config = dict(
    num_hidden_layers=8,
    hidden_size=96,
    n_experts=160,
    experts_per_token=3,
    d_expert=96,
    d_shared_expert=0,
    hidden_act='swiglu',
    moe_layers=[2, 3, 4, 5, 6, 7],
    router_score='sigmoid',
    normalize_top_k=True,
    routed_scale=1.0,
    balance_loss=0.0029,
    balance_bias=True,
    router_bias=True,
    init_std_router=0.00658,
    lr_router=0.0023,
    num_attention_heads=3,
    num_key_value_heads=1,
    head_dim=32,
    vocab_size=8192,
    norm='rmsnorm',
    norm_place='pre',
    norm_eps=1e-06,
    positions='rope',
    rope_theta=43200.0,
    rope_fraction=1.0,
    qk_norm=False,
    attn_scale=0.177,
    tie_word_embeddings=False,
    parallel_block=False,
    init='normal',
    init_std_qkv=0.0448,
    init_std_o=0.0448,
    init_std_up=0.0448,
    init_std_down=0.0,
    optimizer='soap_variant',
    learning_rate=0.00589,
    lr_mult_o=0.822,
    beta1=0.95,
    beta2=0.95,
    lr_head=0.018,
    max_grad_norm=1.0,
    warmup_steps=200,
    schedule='wsd',
    decay_fraction=0.602,
    decay_shape='sqrt',
    final_lr_fraction=0.0,
    batch_tokens=65536,
    max_seq_len=512,
    doc_mask=False,
    train_tokens=352000000,
    max_steps=5372,
    dataset='wikipedia_en',
)
Below are experts of layer 4 (counted from 0) of a mixture-of-experts language model. Rows are named router (the router's row for the expert), gate (a neuron's input weights, with its number), up (a neuron's input weights, with its number) and show model dimensions 0-95. Each number is 128 + 24 x the weight over its row's rms, rounded and kept within 0 to 255. Numbers have three digits each.
After each expert's rows: a language model's description of what the expert responds to. This comes from a sample of Wikipedia text that the model never trained on.

# expert 36
router:126112148111114122142148125122144163122147109126129121121151135111148136156111097161125174129139186128107104171110103120170159130084127116110156134195113152124130130141106105110122143119116132119109167165104128170127116083108144165151070088131073156131108112135126119114080138124130093128
gate1:140181117143078117164164132140141131173146112109123156114176116096101142108100155129146117097115164130148126077145128115110148114085143122110150129115104153142140148124105138090123135101137154135154169135129133153157139124060134139174169169144127132098147126123112119082130168131123143117
up1:111115170136131093093110136095114087158121100123157106130111092140167139130108140112122168141140125139107123168109137137139128155127148134202094141163156085079145144127169095151100130160120135163079132143175153140116120131139143097118122153126123093125104127147133124151122104122140144174
Mid-word consonant pieces

# expert 47
router:134101190099152157096117140135126133104126130132110095116154155159112158117124122149104107126131147127106127173131108151128115129090114114119147135178088145125140118117141115089146155163081096086079144141130145147100129096141156093163074109161100179126129091127128149116121121149137142142
gate6:100120114088137134101108132082138144094149163137133082163112101125151128156143136176102131143139126143116105130104140082130135167141110088084149137137144082119103119108167138115160085121156097137147147118136148136138137127132101103113103116139110096102121141164116093139155168141165125068
up6:113159135143129140153084144106114112136110079113138132123130149101128109151131155123102171145151114159097069130135114079131154073143161144134129130127144163138072120163091094110089152131156134154136166109106116114124125154136116155062143111150114109112150116131128137152165122157112116131
Country codes and table labels

# expert 45
router:164078142152134153113116158141113143099095135118112119151158150132117153144130125146103162113143170134100126137112117091139111115088124139120138169138132140114102135112121108140157121160089089091131158129102167168139130106134174127161107073160091202133111154121097109138127133150135135153
gate5:116066091109105154134126125145149107146093113124174162166121149150114121082083116117114122118121118152115134127132141129144130107145118155087151155115141073178096140157134100156125154120139155129101170094145132171131127139095117109128138115120096175148142146115117112162116126076155120112
up5:126146123156115112139173161066164146113132174143107135113118130087127091164152128146116113064119156073143102130131133130166144148123110115089122134139173135134103137132127140113121123108159085131102116165146143088171168129158119154117142128123147102174113132107115123142125144159118111146
Word-initial prefixes

# expert 6
router:152097135126130135140098119095135131131095090127103117097138099111073141119114123178132118124142149166116085168150114125097140171097125159111129135141153152166095121091130160161148158160103119133127162147096140155129150139094174109141137148112161154094127115171119138147092135161111136156
gate1:111112081178083185123117124108132145125136148128085124139120128102093162153133172113107110165120171162095124122158122146126112127147150151174116163111140164129135098089157095143138130141144110137122163128146143178117156161087121155125131114111107155140121118138174127132125145130161116156
up1:084139113155127163120109134119146146119089145101113092135150107148121133180116110099101083117125088185113120144156115121138153146122153135155071119098166170139137099117165134145140193103143097136122124125140151153106143133127136152155140136109087173149146167133162117122148128132125136140
Family relation nouns

# expert 44
router:145086135082164137135138159145135154096118088114106085088126130130129122137107137194123123134124133144120131155124122122123158154115133165112151112143107168117119112105121101137124151097126074097109151161130119196151104111109127118167120093160096145119108121141108098096094162156111132106
gate1:086120130124099167133113148116145122079106096127077142107157106132093129107094089143114158128117128164144145143144178124127118107128118138107139152124116112116124097131153096123103150136119170168111130182156128165150106089099150125171124120121084149105137071090107089136126115137136136114
up1:121167137151151136114126166114100143137112112095148118165118136097175131104098091150088166139084167147091135128122149156098134142139121153083132154128108131148145115164137140195079145134137127097118136145130141153099105119122130085122111102127111109138141117104168131109115094156097140170
Foreign names, raw bytes

# expert 7
router:158078150155120125088144118133127119106116082138110102134127135125113176128094095159128149104161154152130108131153137132140142148086123125135124119125139137148124068083115120106121136134100136098152182140098132177127128104107146163139112103154100163075079110144132112093121135121092100132
gate1:127114144125164119137110082126143133135111136137141113137154136133149101084124143131184126174126149127109141128166137155144144135144115130169145137123138092101153106151080143108154115135114134106105146129098153108144173091089136144076124140133081102079153144155079085101158095109115137128
up1:109142117125148108150124106105143118123157125071155138159102134110187151090126119149154154195165128163124129134136082148131105108135123128139115133145128141088142113080101158097118139135134094122142160148133133123110160134126123145153127133097058088107117107138106087111160132139134155155
Table cell openers

# expert 31
router:143126126118145132121134121138104131118101118137065119138171133122142128169080094186121148122150135144123122152132116104139150156105153100116111150133121166150116141123121140118140165163123128119081141135096176171151125111129188109160096097138111152142105077135108155087086142149141105139
gate2:139173096090119128115115082150091106112154092116171083131163120066114100157146133151134136125159150135130114094141130172126167139122136126093119125158117135137130124102121156134145104114126146124070117118142099155123147149152157139122099135124103131101169109118169099163092113149110098144
up2:158115134133118121157127123140152142154146124151111127113145102129140084115158062107105137128126156149076142118110132112182116114087153131102104143149149161127118164137138131091169170132124100129161077117111119117100109091167144142128116103185094125125122126145138115107120101130108168170
Place-name modifiers

# expert 11
router:154071172131141124122160112116116110056125106133086119096146161112110153157132096145146162126141138148142129153172132121124131152094133157173136165126120170123096107078099134124140132160107108092153154142091131140158128107129163126128113110128105159097124122116081131110124131115146099145
gate1:074112137127120131157116132161117151140084161151097097112117156119117147137118119180101161135097109130122158104181115122126144144142167119150090149132134098162123165129124140131099118092096145077124150131112166119155176094107181136149144122145134119119110184152116129157135109130137116127
up1:105134170166137140129133141138112125141141180114101142141124133101122102164130114169142151149126153169124162156184148119135122095089123139126135126148139138142088108140114113086166120105130059158156154116146129143115067160152115158120125139099119157116175129109094119123152152136111098134
Space before table values

# expert 42
router:144104131096136112137122125133150167093121111132086079125119148121133145143147138163093145142144159144157101169163132114147116162097132104088148134160112143095121130138129094079172154136107157102117145147084136149126119132129162089131048107133094178125125091134124125148116125119129127137
gate5:130122097116159133133086149110118114122102110128117069121120149132131147116153099159143154140153119138118141120131085099087142121127099179112119147115097150125089133198075134150133084123155144099126091139066099121082130107111122120097155153097124137106128148107147108119138111135132113155
up5:099097111139170111108128119075160047136165144153163108090115152132125090116101166115123131090112118145133098138136118144111109165164172124106084123110096105151151094118134103131140117089099111114129159122103138130125097127142135124129124105140120112126106106133144122110080163146115143098
Word pieces in titles

# expert 29
router:146110180083171119102164140120115122078126099154143106114140184132103138152094138143150127125146135173110098158129123141136133132124146145118180129157131160086141141110130118098153163138079100130142161149118146144106109116135149088145132084143096151150128131147112095130130127165087107135
gate0:076102090083115168125141123087116123104131149131129146103128142099131133117103124158164115088108152195103104113157150137123097080174149111132097105120127134096126107144094160180095113124115118142110130135110117135124134121125129119136108109098141129147144079136085143107145171094112119149
up0:153115156113119130139085150124126089159140093143137178145106093170170146139107161132126107128111116127090099114142117130130150125098110086130118156136157122137196088165133142141149168140149115134113127119129102092163106122152146108178133159148125114072143128145165142145144135145142145154
Brackets, slashes, math symbols

# expert 18
router:163082110088179108101110150131131122095088090108119128127120137133107158127119106145092124097147119132094104154168086120148157112097101111120160127158119172162125155100105118172120132103133091113133139125115168141099112113104172148120104131124097180135134125141104125094117116104098116111
gate23:121171104148090107114137189106137158105136146107168103116154097111164118148153118123130149129143085109105103137126075107135138129144136148140140132111106142160123164147123092128096127144130136145129168115158140114127145126077094080160139110098097155126129075089149140154136146145123090106
up23:169144097129132105111165135107123153125106156157120132157147131134111078149096109144136117110126114121140133127156181088119141120208122119143185084120078107148111155115095165132126105136174133149086120150120152128150143091118143096140131145162114125099128152132112115153125144126160116125
Table row starts

# expert 14
router:138110217151153111117133130104122120107123124113088129091130111147117139130130104167102141098155157133129120171122098116111117165108137125150134155171121143157109132086113131117144119143122138083083162126095119139116131120133170118128108096162084148077134102094118137119076125153114140138
gate1:131106123122088094123164130145115124146073086129128119135066122147134126117124091081149115151092146143113097146140134129149182162131141160124116140130135113134077138121103097129136158153136146135162062135138148159121120091116099132110078136132144156133124088113138126159119122093167121115
up1:135116103095115113131141118127095146115112105122095133170111117134145136126125117100148137126122139150157081135140114118150149179149108151147126137094135097109089142116078098125148138126132185097175113158136168124155102116111104133077096132132158154100109113099190157152098115101123164122
Politics and office titles

# expert 49
router:148128173127141119116151152130149126082085118111099091141135147124107151158110108143109166129141132156081102128120091149111134156103138131154150168191121164166099153098113120103114132147085100145137166156147188135092141124110131136142087155142114151119117080147133110118142118128122130138
gate1:094132127144159118130170152100143147105161132102102135104119104139150132136123116134164112135135147104054136122131109099120160138160152131136115120168193125151148154122143139121135173137114142133112121144112095165107083101098140150094124096144124089132086111117153092140154118145082132167
up1:102092166125100112134135130146165124101109125112120107144104092088125140143122153164123140118126113160148112124094090098121092135166110082129176119122152139150141139115099156111128090115137150129136160157132124096117138111176142135165141094100125093128171156116130124154117121116160107051
Plural suffix pieces

# expert 58
router:168073154135148139129164145124139168086119143115119091136152130132105174174112150157124107138108123125127061191117106106128135139114145135112155142115143142114099102136130110128177136113128081116128150108129140159145104081100137111155128084129111170150156122101116131095105125147135141120
gate1:102133152138100109138134186121105123144150155155161147108153097167114156122098091157094131133148093149144163185134138129137105106174071091110131119144151143137146106131112177153118146147130122106151137088159156152132125121156143119126141090165140097138121126093096115134138134121151135095
up1:139159146083109097131137190144123120138114113127117151135137117086107161117134104139106135182157159100113131108121106111143110170107131083180118126180111152122110103149154104170153121146119130147144112098130102138129165138132108107102096088105091136105152133133109126166111125113133163085
Accented and foreign pieces

# expert 21
router:133065185143140127109132146146117110092103105112107098116129138133116191150094123172115158130124175122135137167114119155128150143097121103128138140149095164117138108112162105100142137145091107090110149142108146148127106085142170119143103108139113165128086113114136110098110157148125122162
gate3:135081139097113134132150140139118133137138103089146097173093124161157112136147111140146091136136130136105111141115129084105063137136128115091146152120154130155119118140108124088147125142134078148116094118163130101113131122106146113129154100119138112127102143156135102106086094106069194150
up3:136111143097110140090172144141120167094145158142143101147107124137116076151132128158143139153127101105126135127145126124106100118126139126130134151118113077140109132103143129085122174152129085119109139132196154082135135153135136151087111088150184134138170166111134102158102123116141148105
Table and list starts

# expert 51
router:166133177127169133134161087165119130109092105135129055097114117091106151158120111148126125129137147149149128163102149106167146142109157118124146122178095163112115142123162150111162159109146075135145149128122170145135112111125148122148090097136113113118102122112134084133136125112131121162
gate2:149142162150112114146134091155156113129086081130126109128118109129163105088136055136128158136117137145133124102130070142136164116138192110128167129127085121161157149146119125145153126132121126117124121166089156190145115140116128120156160102148158121135150162144092122128123147123135148145
up2:139112153147118166119160129117124120134112182099163111124085148130123124154125147111124101118121140164119095175070138114109085106113138128133136113104162128136069139118135153122146138112164077120124147124146131154133162159106120096108162143104153081160158130097141146115124102105085098108
Connectives after names

# expert 25
router:154128164114134116091169098116136120103106104109100106095143150169113130123108104148127111125123148124125087134125123155117121118087153115155137145154125170151130133100116123105139130128107116087134148133063157184090111136110150106126072128163091185097118106115127133117084122130153162141
gate10:153116149133128136081098191125099138133132122152119117142114149125135079099116088092108148126121134075086114148152149119150150113142118082144136152129115135154119136093127136141114141076093135105169163153159102173111099136095158138146126139125099137135126174100159150122107163129137147152
up10:156149132138113110122154097111118116180116191120098167132111085108132185171171113127126076114115106134124137117080109160155120148083122143092119115149126110140121126139128163105119139107155143167131114122108153085102137131147121141148116127115155097144130104171113094130143085134114116108
Heads of definite noun phrases

# expert 2
router:127110174107157111146123112137122133096123130124125123133140175126150156124109163163106125100134140133111117182095086136117123148112119126131141127202120146146150140129146112120154166120119121092100188109110165147103133116099137106175131095160096149078113128106085125122129173130117100117
gate0:139127144139096144099163171121115142082105122046103104104147142119107129125131112106122130152140123105117165135117128153120100144110140107141092094124116184131108095134130145133151111086107149076112144147121151108082143089158137088112099147146107113130161124129088133143135164147131140157
up0:144164100133091113144108111096136121125137128134114130149175154119088140147158178124125104142156118141123103134127128121172143138126109111126124139106150123146129145152088142124144107104137107096068127126173116130145120139122172125191087141136146136101125104142085054154176121106131127103
Coordinate and measurement symbols